config.toml
n_layer = 17
d_model = 320
n_experts = 48
experts_per_token = 4
d_expert = 80
d_shared_expert = 192
activation = "gelu"
moe_layers = [0, 1, 2, 3, 4, 5, 6, 7, 8, 9, 10, 11, 12, 13, 14, 15, 16]
router_score = "softmax"
normalize_top_k = true
routed_scale = 1.0
balance_loss = 0.00107
balance_bias = true
router_bias = true
shared_expert_gate = true
init_std_router = 0.0089
lr_router = 0.000519
vocab_size = 8192
norm = "rmsnorm"
norm_eps = 1e-05
tie_embeddings = false
optimizer = "adamw"
lr = 0.000711
beta1 = 0.9
beta2 = 0.95
grad_clip = 1.0
batch_tokens = [32768, 65536, 98304]
seq_len = 256
train_tokens = 507200000
steps = 7895
dataset = "wikipedia_en"
Below are experts of layer 5 (counted from 0) of a mixture-of-experts language model. Rows are named router (the router's row for the expert), up (a neuron's input weights, with its number) and show model dimensions 64-127. Each number is 200 + 30 x the weight over its row's rms, rounded and kept within 0 to 999.
After each expert's rows: a language model's description of what the expert responds to; "gets" lists some tokens that make up at least twice as much of what it gets as of all text. This comes from a sample of Wikipedia text that the model never trained on. Tokens count by the router's weight.

# expert 13
router,200,201,194,259,154,180,201,220,201,233,210,248,199,209,176,153,198,198,186,250,237,171,173,205,156,215,232,127,129,201,140,258,192,206,245,207,195,243,178,204,200,226,222,218,186,258,199,193,210,197,174,198,179,224,199,184,182,209,176,231,168,177,114,178
up0,204,210,207,235,213,222,207,217,227,206,209,185,212,169,172,157,235,160,168,217,185,198,149,145,188,183,217,180,206,206,142,221,179,205,252,197,198,183,189,201,185,214,175,181,278,194,203,208,181,199,266,238,175,243,181,155,189,209,161,202,206,177,203,213
up1,197,219,213,172,149,237,210,212,150,216,198,207,213,207,173,205,210,177,168,245,189,241,225,198,209,203,188,219,214,237,177,201,218,210,228,231,191,221,241,187,246,168,188,239,145,187,183,214,206,193,156,200,147,200,241,233,145,158,191,213,202,212,205,238
What it handles: Modals and line-start markers. Modal verbs before be or have (can, would, must), infinitive to, open brackets, and dashes opening infobox lines in company or agency articles.
gets: " to", " (", "-", "/", " would", " can"

# expert 47
router,208,173,236,222,198,188,239,224,169,289,204,222,171,161,196,210,186,209,207,221,269,268,156,238,186,182,164,181,201,217,171,187,141,232,212,206,184,221,199,189,173,211,209,124,191,200,174,196,233,212,148,254,195,178,211,194,194,224,183,272,252,219,241,169
up0,172,149,194,199,142,196,182,269,164,224,197,196,199,202,225,202,199,169,150,178,189,197,212,201,192,238,166,150,203,166,164,195,164,190,186,187,220,213,162,192,210,221,201,212,183,197,166,195,196,173,201,212,192,199,214,205,195,179,174,190,220,190,193,235
up1,208,186,200,170,190,187,200,301,296,196,203,203,208,232,200,213,225,208,215,167,253,182,162,189,175,201,242,210,190,182,219,196,241,165,226,208,180,186,246,202,149,216,163,200,198,208,194,170,189,216,201,233,189,178,213,195,206,177,210,243,231,202,197,174
What it handles: Sports stats and scores. Digits in sports statistics tables and scoring words in match reports, such as scored, goals, points, yards, and led the league in.
gets: "1", "0", "2", " |", "3", "5"

# expert 24
router,213,179,197,197,179,204,167,229,271,202,203,216,282,160,238,173,180,261,174,197,151,208,253,189,175,137,241,190,209,212,234,174,175,174,237,187,175,154,231,214,176,195,191,196,181,234,203,229,221,169,243,192,193,129,189,135,189,190,186,194,239,202,209,241
up0,220,196,182,173,254,226,205,205,232,211,241,207,233,184,159,179,212,186,236,193,187,224,196,174,215,174,204,177,218,265,213,208,195,190,210,245,176,242,226,223,185,163,249,149,178,240,223,217,166,172,221,222,158,196,166,182,216,219,199,202,201,227,167,209
up1,238,203,183,195,259,192,189,266,161,211,191,242,248,192,145,160,220,233,212,141,175,223,187,219,224,161,242,254,263,188,192,231,201,224,218,227,185,145,202,224,228,223,201,88,220,195,235,188,190,189,214,180,177,214,202,224,184,199,186,197,216,174,188,228
What it handles: Word-initial letters. First letter or short first piece of a word after "the", "a" or a quote, in music and film text, like h(uge), c(œur).
gets: " the", " H", " F", " h", " d", " s"

# expert 7
router,210,260,180,174,218,210,184,207,191,148,214,225,172,212,220,181,207,199,161,192,231,174,251,224,191,257,263,217,201,183,224,217,188,179,167,185,193,192,184,238,154,185,165,238,239,217,219,177,141,208,223,214,197,179,176,271,203,184,184,170,194,200,213,206
up0,181,260,171,197,221,188,189,190,214,145,209,165,175,222,178,186,195,202,156,213,188,212,196,219,236,191,201,201,210,186,194,230,186,195,206,198,199,208,176,225,171,280,209,194,185,170,211,209,188,211,259,228,163,210,175,184,220,234,223,213,183,186,176,267
up1,201,222,226,180,190,188,192,211,213,236,177,221,188,208,234,188,175,206,236,200,167,222,220,191,188,241,196,199,224,237,209,159,212,195,179,163,205,195,193,197,175,232,184,169,219,207,238,193,228,227,149,230,209,262,127,265,204,231,202,131,195,204,239,215
What it handles: Family and biography terms. Kinship and life-event words in genealogies and biographies, such as son, wife, married, born, died, and the function words around them.
gets: " (", " ", "–", "-", " his", " was"

# expert 42
router,212,181,164,255,180,240,216,206,201,162,163,179,167,229,201,193,171,233,239,204,163,184,230,221,212,151,192,171,228,173,197,192,197,210,235,216,217,229,211,219,181,182,183,179,225,157,213,178,207,228,171,235,189,217,138,222,198,214,187,188,202,259,206,251
up0,215,178,155,199,204,210,213,183,234,249,218,203,230,161,181,184,178,185,194,193,227,206,212,192,284,200,158,216,183,237,201,215,158,211,172,221,185,372,224,214,206,213,177,141,239,243,201,192,228,217,194,193,214,227,199,209,220,209,189,218,232,151,206,171
up1,240,253,236,185,193,180,218,210,166,183,229,148,238,161,240,187,215,208,179,182,208,201,265,224,181,214,204,130,211,175,168,202,215,179,202,206,254,158,181,219,217,167,212,243,177,153,162,206,172,156,267,202,199,191,226,202,215,229,160,154,167,191,236,18
What it handles: Line breaks in lists and scores. Newlines ending lines in match reports, list entries and tables, e.g. after a scorer's name or "refer to:", plus digits in dates.
gets: "\n", " |", "0", ")\n", "2", " |\n"

# expert 0
router,177,209,169,211,187,201,168,172,203,124,254,192,201,163,227,245,187,179,218,164,202,181,184,137,184,250,132,197,214,185,158,161,205,167,162,236,249,181,167,212,199,209,192,146,233,247,218,247,200,180,205,206,146,194,167,133,220,226,226,206,193,157,224,222
up0,149,179,245,197,189,221,187,167,247,142,231,199,199,233,238,185,207,223,192,255,237,162,190,177,157,257,181,129,192,191,178,202,248,195,203,201,198,208,129,229,153,162,178,175,203,221,188,187,205,191,198,212,204,192,200,212,198,250,188,197,166,203,234,182
up1,214,357,196,155,192,234,188,193,199,176,220,221,221,172,211,184,216,154,152,201,228,239,178,178,204,234,147,131,235,169,201,212,188,215,218,207,223,209,207,221,199,187,210,182,177,207,195,178,216,156,232,222,215,206,241,151,212,267,226,237,206,185,195,242
What it handles: Award and fellowship lists. Prepositions and digits in honors, awards and discography lists, like "Fellow of", "Genre:", year digits after award names.
gets: "1", "2", "0", " of", "9", ":"

# expert 27
router,188,218,173,178,216,245,208,230,248,193,198,197,211,264,199,201,251,182,213,243,159,188,227,184,208,293,236,172,195,175,272,232,170,223,208,186,197,169,201,201,188,186,236,135,222,167,186,199,230,206,139,222,168,206,202,176,209,143,182,233,207,235,243,222
up0,194,147,207,199,243,233,182,201,169,233,167,162,233,214,215,187,240,198,214,194,244,226,211,175,219,198,217,188,222,261,153,174,221,199,209,181,137,171,152,223,255,228,202,233,183,176,181,232,215,210,188,197,254,201,185,228,167,328,202,225,195,204,218,204
up1,195,184,143,205,218,275,171,240,198,167,213,219,228,229,210,190,222,197,206,192,166,271,175,193,215,212,186,198,236,191,184,253,228,221,258,192,183,167,195,279,230,243,138,195,220,124,209,189,195,169,180,213,197,208,162,213,177,199,196,247,160,179,223,193
What it handles: Elections and politics. Political vocabulary and election result tables: Minister, Council, Liberal, elections, Party, ran for, plus table pipes and vote percentages.
gets: " |", "c", " Liberal", " Minister", " elected", " government"

# expert 46
router,246,240,165,219,184,239,210,190,196,152,218,189,168,176,178,133,175,220,216,205,160,168,179,145,177,197,204,190,168,159,178,179,223,167,173,221,217,198,236,231,220,161,219,239,175,239,206,199,212,215,269,206,162,237,174,156,177,201,210,218,181,172,169,189
up0,240,163,170,204,209,203,202,207,166,194,190,196,225,206,193,164,239,157,222,188,210,178,167,183,201,201,170,144,212,183,185,219,216,190,177,195,207,198,219,191,207,227,178,215,269,231,254,233,197,196,205,193,154,198,207,216,201,220,163,207,176,223,196,219
up1,203,212,210,172,221,204,221,231,193,152,184,166,226,231,220,203,196,209,194,196,223,224,169,156,245,167,328,123,212,250,137,205,199,173,186,139,216,205,175,242,247,160,190,255,215,0,139,212,166,201,195,174,189,146,200,165,213,197,228,235,225,188,200,223
What it handles: Paragraph starts and quotes. Paragraph breaks after a title's short description, opening double quotes before song titles, and first words of table cells.
gets: " \"", ".\n\n", " (", "\n\n", "\n", "==\n"

# expert 4
router,225,203,296,166,172,190,174,182,181,175,198,203,206,275,255,210,192,190,239,236,174,217,248,160,225,220,187,184,286,189,206,179,216,229,199,149,204,249,184,216,196,148,152,215,123,186,163,132,187,229,185,210,238,165,237,145,192,197,152,224,195,166,224,222
up0,202,206,222,235,178,228,178,238,231,195,204,188,183,219,132,202,203,217,218,177,189,239,203,203,184,284,210,253,176,177,228,191,182,214,193,191,190,216,158,172,127,202,224,195,189,169,217,231,189,226,218,249,178,220,62,189,211,224,212,150,135,186,206,241
up1,149,240,149,245,203,228,250,183,224,209,253,207,216,228,180,188,236,174,223,249,171,224,187,218,192,181,237,208,224,223,187,207,189,198,228,192,191,193,232,238,222,207,226,224,151,185,179,209,205,209,175,220,186,150,215,205,229,143,221,228,178,184,185,166
What it handles: Table and infobox structure. Table header cells, pipes, blank cells, line breaks and dashes in tables and infoboxes, such as Time, Votes, Born.
gets: " |\n", " ", "\n", "–", ")\n", " —"

# expert 8
router,206,211,193,235,221,229,181,189,180,214,198,216,170,209,195,209,194,200,239,216,175,174,143,178,228,169,241,236,162,260,245,207,176,159,198,181,246,205,224,181,218,238,204,223,220,160,221,166,181,192,266,232,267,155,139,220,186,174,231,173,131,238,195,180
up0,187,186,221,226,201,173,243,203,247,174,158,194,224,198,192,183,235,204,179,150,180,184,236,171,227,141,192,238,185,235,186,213,188,174,163,239,203,264,205,195,210,220,239,194,176,174,213,241,203,206,202,245,217,142,157,211,197,185,210,203,290,201,223,209
up1,185,160,208,200,143,197,197,199,216,226,235,222,214,252,188,188,233,185,170,217,219,225,220,175,176,152,227,195,198,198,184,243,225,217,215,162,191,265,232,201,194,189,190,230,164,169,195,193,212,232,165,212,165,154,207,193,209,212,200,201,174,176,228,230
What it handles: List dashes and year digits. Leading hyphens of bulleted list items, especially character lists, and inner digits of years in running prose, like 1987, 2018.
gets: "-", "1", "2", "4", "0", "3"

# expert 36
router,131,221,248,197,251,204,183,186,209,182,213,213,204,236,241,205,197,213,238,160,242,212,233,202,220,196,162,213,186,168,225,197,207,210,201,202,244,201,187,184,226,214,201,228,226,166,234,163,171,225,203,175,184,224,199,192,168,184,240,151,161,187,164,190
up0,202,160,220,222,202,187,180,209,206,244,208,210,201,135,246,205,211,191,195,190,180,218,199,188,255,205,234,200,224,229,178,249,229,174,251,204,190,205,201,219,176,228,164,162,188,197,220,173,245,173,187,230,232,149,227,195,232,227,210,196,229,176,242,184
up1,155,195,225,190,198,226,206,211,175,176,137,211,228,239,223,191,201,203,196,214,204,186,184,223,182,195,210,135,239,195,189,196,179,181,186,0,178,233,173,183,201,178,214,196,198,231,162,217,266,213,187,185,182,149,236,200,215,212,159,234,237,175,165,189
What it handles: Year and number digits. Later digits inside years and numbers, such as the 2 in 1926 or 9 in 1991, in dates and ranges.
gets: "0", "9", "8", "6", "5", "4"

# expert 45
router,186,155,203,238,218,222,194,229,172,175,220,197,199,200,253,204,174,263,228,139,245,156,183,192,164,188,194,196,217,221,201,184,237,202,177,192,127,218,183,252,164,195,175,151,208,189,187,198,160,229,178,154,140,199,136,175,177,167,243,181,208,175,150,136
up0,172,170,209,216,160,234,217,204,186,205,175,223,190,184,203,195,208,195,196,152,133,239,137,182,248,157,180,231,212,213,253,160,183,216,221,194,220,178,178,226,228,203,201,209,179,184,225,121,190,201,206,165,192,181,196,188,191,258,229,230,176,186,182,221
up1,142,168,180,177,228,227,224,217,233,190,219,212,185,212,227,196,204,184,225,221,197,204,186,197,188,191,200,205,182,192,201,218,152,219,214,253,184,184,143,194,137,186,209,185,201,206,206,180,194,221,73,263,202,197,257,238,196,193,178,242,154,184,172,174
What it handles: Ships and species. She starting sentences about ships and wrecks, ship-class words, genus and species entries, plus pipes and spaces in numeric tables.
gets: " |", " ", ";", "/", " was", " Z"

# expert 22
router,219,212,224,144,211,208,221,231,223,227,135,185,239,195,141,192,176,160,144,212,252,185,157,168,225,202,200,221,171,208,147,249,236,195,171,192,205,186,209,235,176,152,163,200,202,172,225,189,175,197,154,169,171,188,196,178,249,161,192,214,182,200,241,222
up0,184,206,219,166,232,223,192,209,169,180,251,243,208,203,207,228,203,159,184,171,150,213,152,210,211,202,221,208,212,235,155,200,156,211,196,237,197,195,170,204,207,191,166,198,215,217,167,199,189,196,201,207,186,233,208,202,220,204,202,234,180,220,220,184
up1,206,181,237,154,179,173,197,276,225,185,220,182,204,211,183,160,208,150,194,135,225,202,206,181,208,176,225,209,208,199,291,212,161,170,235,209,173,158,204,168,175,208,229,173,211,235,258,189,223,174,208,245,155,193,175,218,198,229,194,214,204,201,197,175
What it handles: Conjunctions and clause links. Commas, and, or, but, was, and pronouns linking clauses in running prose, plus the -ly suffix of adverbs like certainly and publicly.
gets: ",", " and", " was", " he", " is", " or"